{"n_layer": 8, "d_model": 448, "n_experts": 32, "experts_per_token": 4, "d_expert": 64, "d_shared_expert": 0, "activation": "bilinear", "moe_layers": [0, 1, 2, 3, 4, 5, 6, 7], "router_score": "softmax", "normalize_top_k": false, "routed_scale": 1.0, "balance_loss": 0.00025, "balance_bias": true, "init_std_router": 0.027, "lr_router": 0.000803, "n_head": 14, "n_kv_head": 14, "head_dim": 32, "vocab_size": 4096, "norm": "layernorm", "norm_place": "pre", "norm_eps": 1e-05, "positions": "rope", "rope_base": 10000.0, "rope_fraction": 1.0, "qk_norm": false, "attn_scale": 0.177, "tie_embeddings": false, "parallel_block": false, "init": "uniform", "init_std_qkv": 0.0272, "init_std_o": 0.0, "init_std_up": 0.0272, "init_std_down": 0.0, "optimizer": "adamw", "lr": 0.00094, "beta1": 0.9, "beta2": 0.99, "weight_decay": 0.1, "lr_head": 0.0155, "warmup_steps": 345, "schedule": "wsd", "decay_fraction": 0.734, "decay_shape": "linear", "final_lr_fraction": 0.02, "batch_tokens": 32768, "seq_len": 512, "doc_mask": true, "train_tokens": 292800000, "steps": 8936, "dataset": "wikipedia_en"}
Below are experts of layer 4 (counted from 0) of a mixture-of-experts language model. Rows are named router (the router's row for the expert) and show model dimensions 320-383. Each number is 500 + 25 x the weight over its row's rms, rounded and kept within 0 to 999. Numbers have three digits each.
After each expert's rows: "comes after" lists some tokens at least twice as common just before its tokens as in all text; "mostly gets" lists some tokens that are sent to it at least half of the time. This comes from a sample of Wikipedia text that the model never trained on. Tokens count by the router's weight.

# expert 10
router:478491519522519515492478502536531472534500496488461499474507487507479509530524497476510489508501502491488529488518524506516459462524503509469496484514530534503463436472439529474455506499520536
comes after: "-", "\n", " |", ";", "|", ")"
mostly gets: " (I", " Genus:", " Born:", " Species:", " Votes", " ter"

# expert 15
router:507465490481476536498513530492474526458495502488489480544490539459452428519507499492509527512521500492529496495444525537466501511470467483562475511527491488441463568504508473478462524481471520
comes after: " a", " A", " for", " of", " with", " as"
mostly gets: " that", "The", " the", " their", " His", " four"

# expert 22
router:477541546472475479501532531460564477423514514488496508456498513465510480501545507504513503480508507532501487473504535472525510525473474507488527537534555490516460563507482468514476471483425470
comes after: " F", " f", "f", " L", "F", "é"
mostly gets: " Em", " Pre", " Le", " La", " we", "ro"

# expert 2
router:488473487501501460488491461480513512496480515464557523487484487510498476485539496488504514503492482483538503526474486483524478509512534500510477465487482463515483491506474472522479504524485468
comes after: "\n", " C", " R", " c", " |", "c"
mostly gets: "′", " Con", " (B", " Cro", " Pop", " gr"

# expert 1
router:471507483487469480531484482536500505507528489498505520498492497514504549443488508568501506496485496518523519492496492459514501511512539506526490467481545520525506459492471450474521505517532479
comes after: " M", " V", " K", " m", " C", "im"
mostly gets: " Nor", " back", " Ind", " Col", " techn", " York"

# expert 26
router:507494528475504490499475472465514460501511471510480493519487481534513497520518526552485498496508467512499564488453535530479508510556456478441523485530478512500489481525537539503488523472487473
comes after: "\n", " the", "'s", " his", " on", " in"
mostly gets: " him", " them", " Nominated", " her", " This", " this"

# expert 0
router:490497489511534474525483478510467478493490482480472508525538514468518514501482519527502526504514491557480495520503458479476521537495521499508454512458475495540539476504515504495501478496507493
comes after: " of", " in", " at", " is", " on", " from"
mostly gets: " a", "″N", " Country:", " Street", " Southern", " Location:"

# expert 12
router:487499515492524505484519515498486499527436498480541480502483497500547497459483486509491449500513517514488469461490482487475448517449550482426486474477502489483490519507520497537514531515553535
comes after: " S", " s", "s", "S", "is", "os"
mostly gets: "ath", " round", "–201", " ro", "velop", " compet"

# expert 6
router:483510541492454495515503489515492522489515514515511542462493496506509499523479501521500502505519497476517502456529466547485459497514475512498460502525518557494514457488474473496498497514453496
comes after: " M", " T", " m", " ", "m", "M"
mostly gets: " pr", " mod", " Bas", " mon", " Los", "ission"

# expert 13
router:491528491464479511497506514481511540495549518521460474514509500489523484476487482507488530515516496504484551470467504515499525476478463453532471482519477471502489513507497506507530515465463488
comes after: " the", " A", " a", " The", "A", " an"
mostly gets: "The", " but", " all", "|---|---|---|---|", "==History==", "ically"

# expert 14
router:470487528457443512472511503491505501525503541518468512467466513514477530489491509505533528495509526476523480486544527504476459512502495538531511551526497515487488520488459461508470474510473500
comes after: " P", " B", " p", " b", " T", "p"
mostly gets: " Star", " col", " band", " Bar", " court", "ishop"

# expert 18
router:483505524465515527516489523539536493470492458485485528489490502519461530515479464495551470513494489471471527554513536506480459542481507499521508538505523493496514488535520456503525482505464541
comes after: " L", " J", " D", " d", " l", " j"
mostly gets: " Just", " Jer", " Ear", " eff", " San", " Am"

# expert 17
router:504477491527530506523515472526481536498571540504530518489496504519472532488514478514486508470486454484484532491453493525537481533499478489511503475484465485525505512478454519520452453528452498
comes after: ",", " G", " H", ".", " U", " ("
mostly gets: "\".", " (aged", " However,", "In", " This", " There"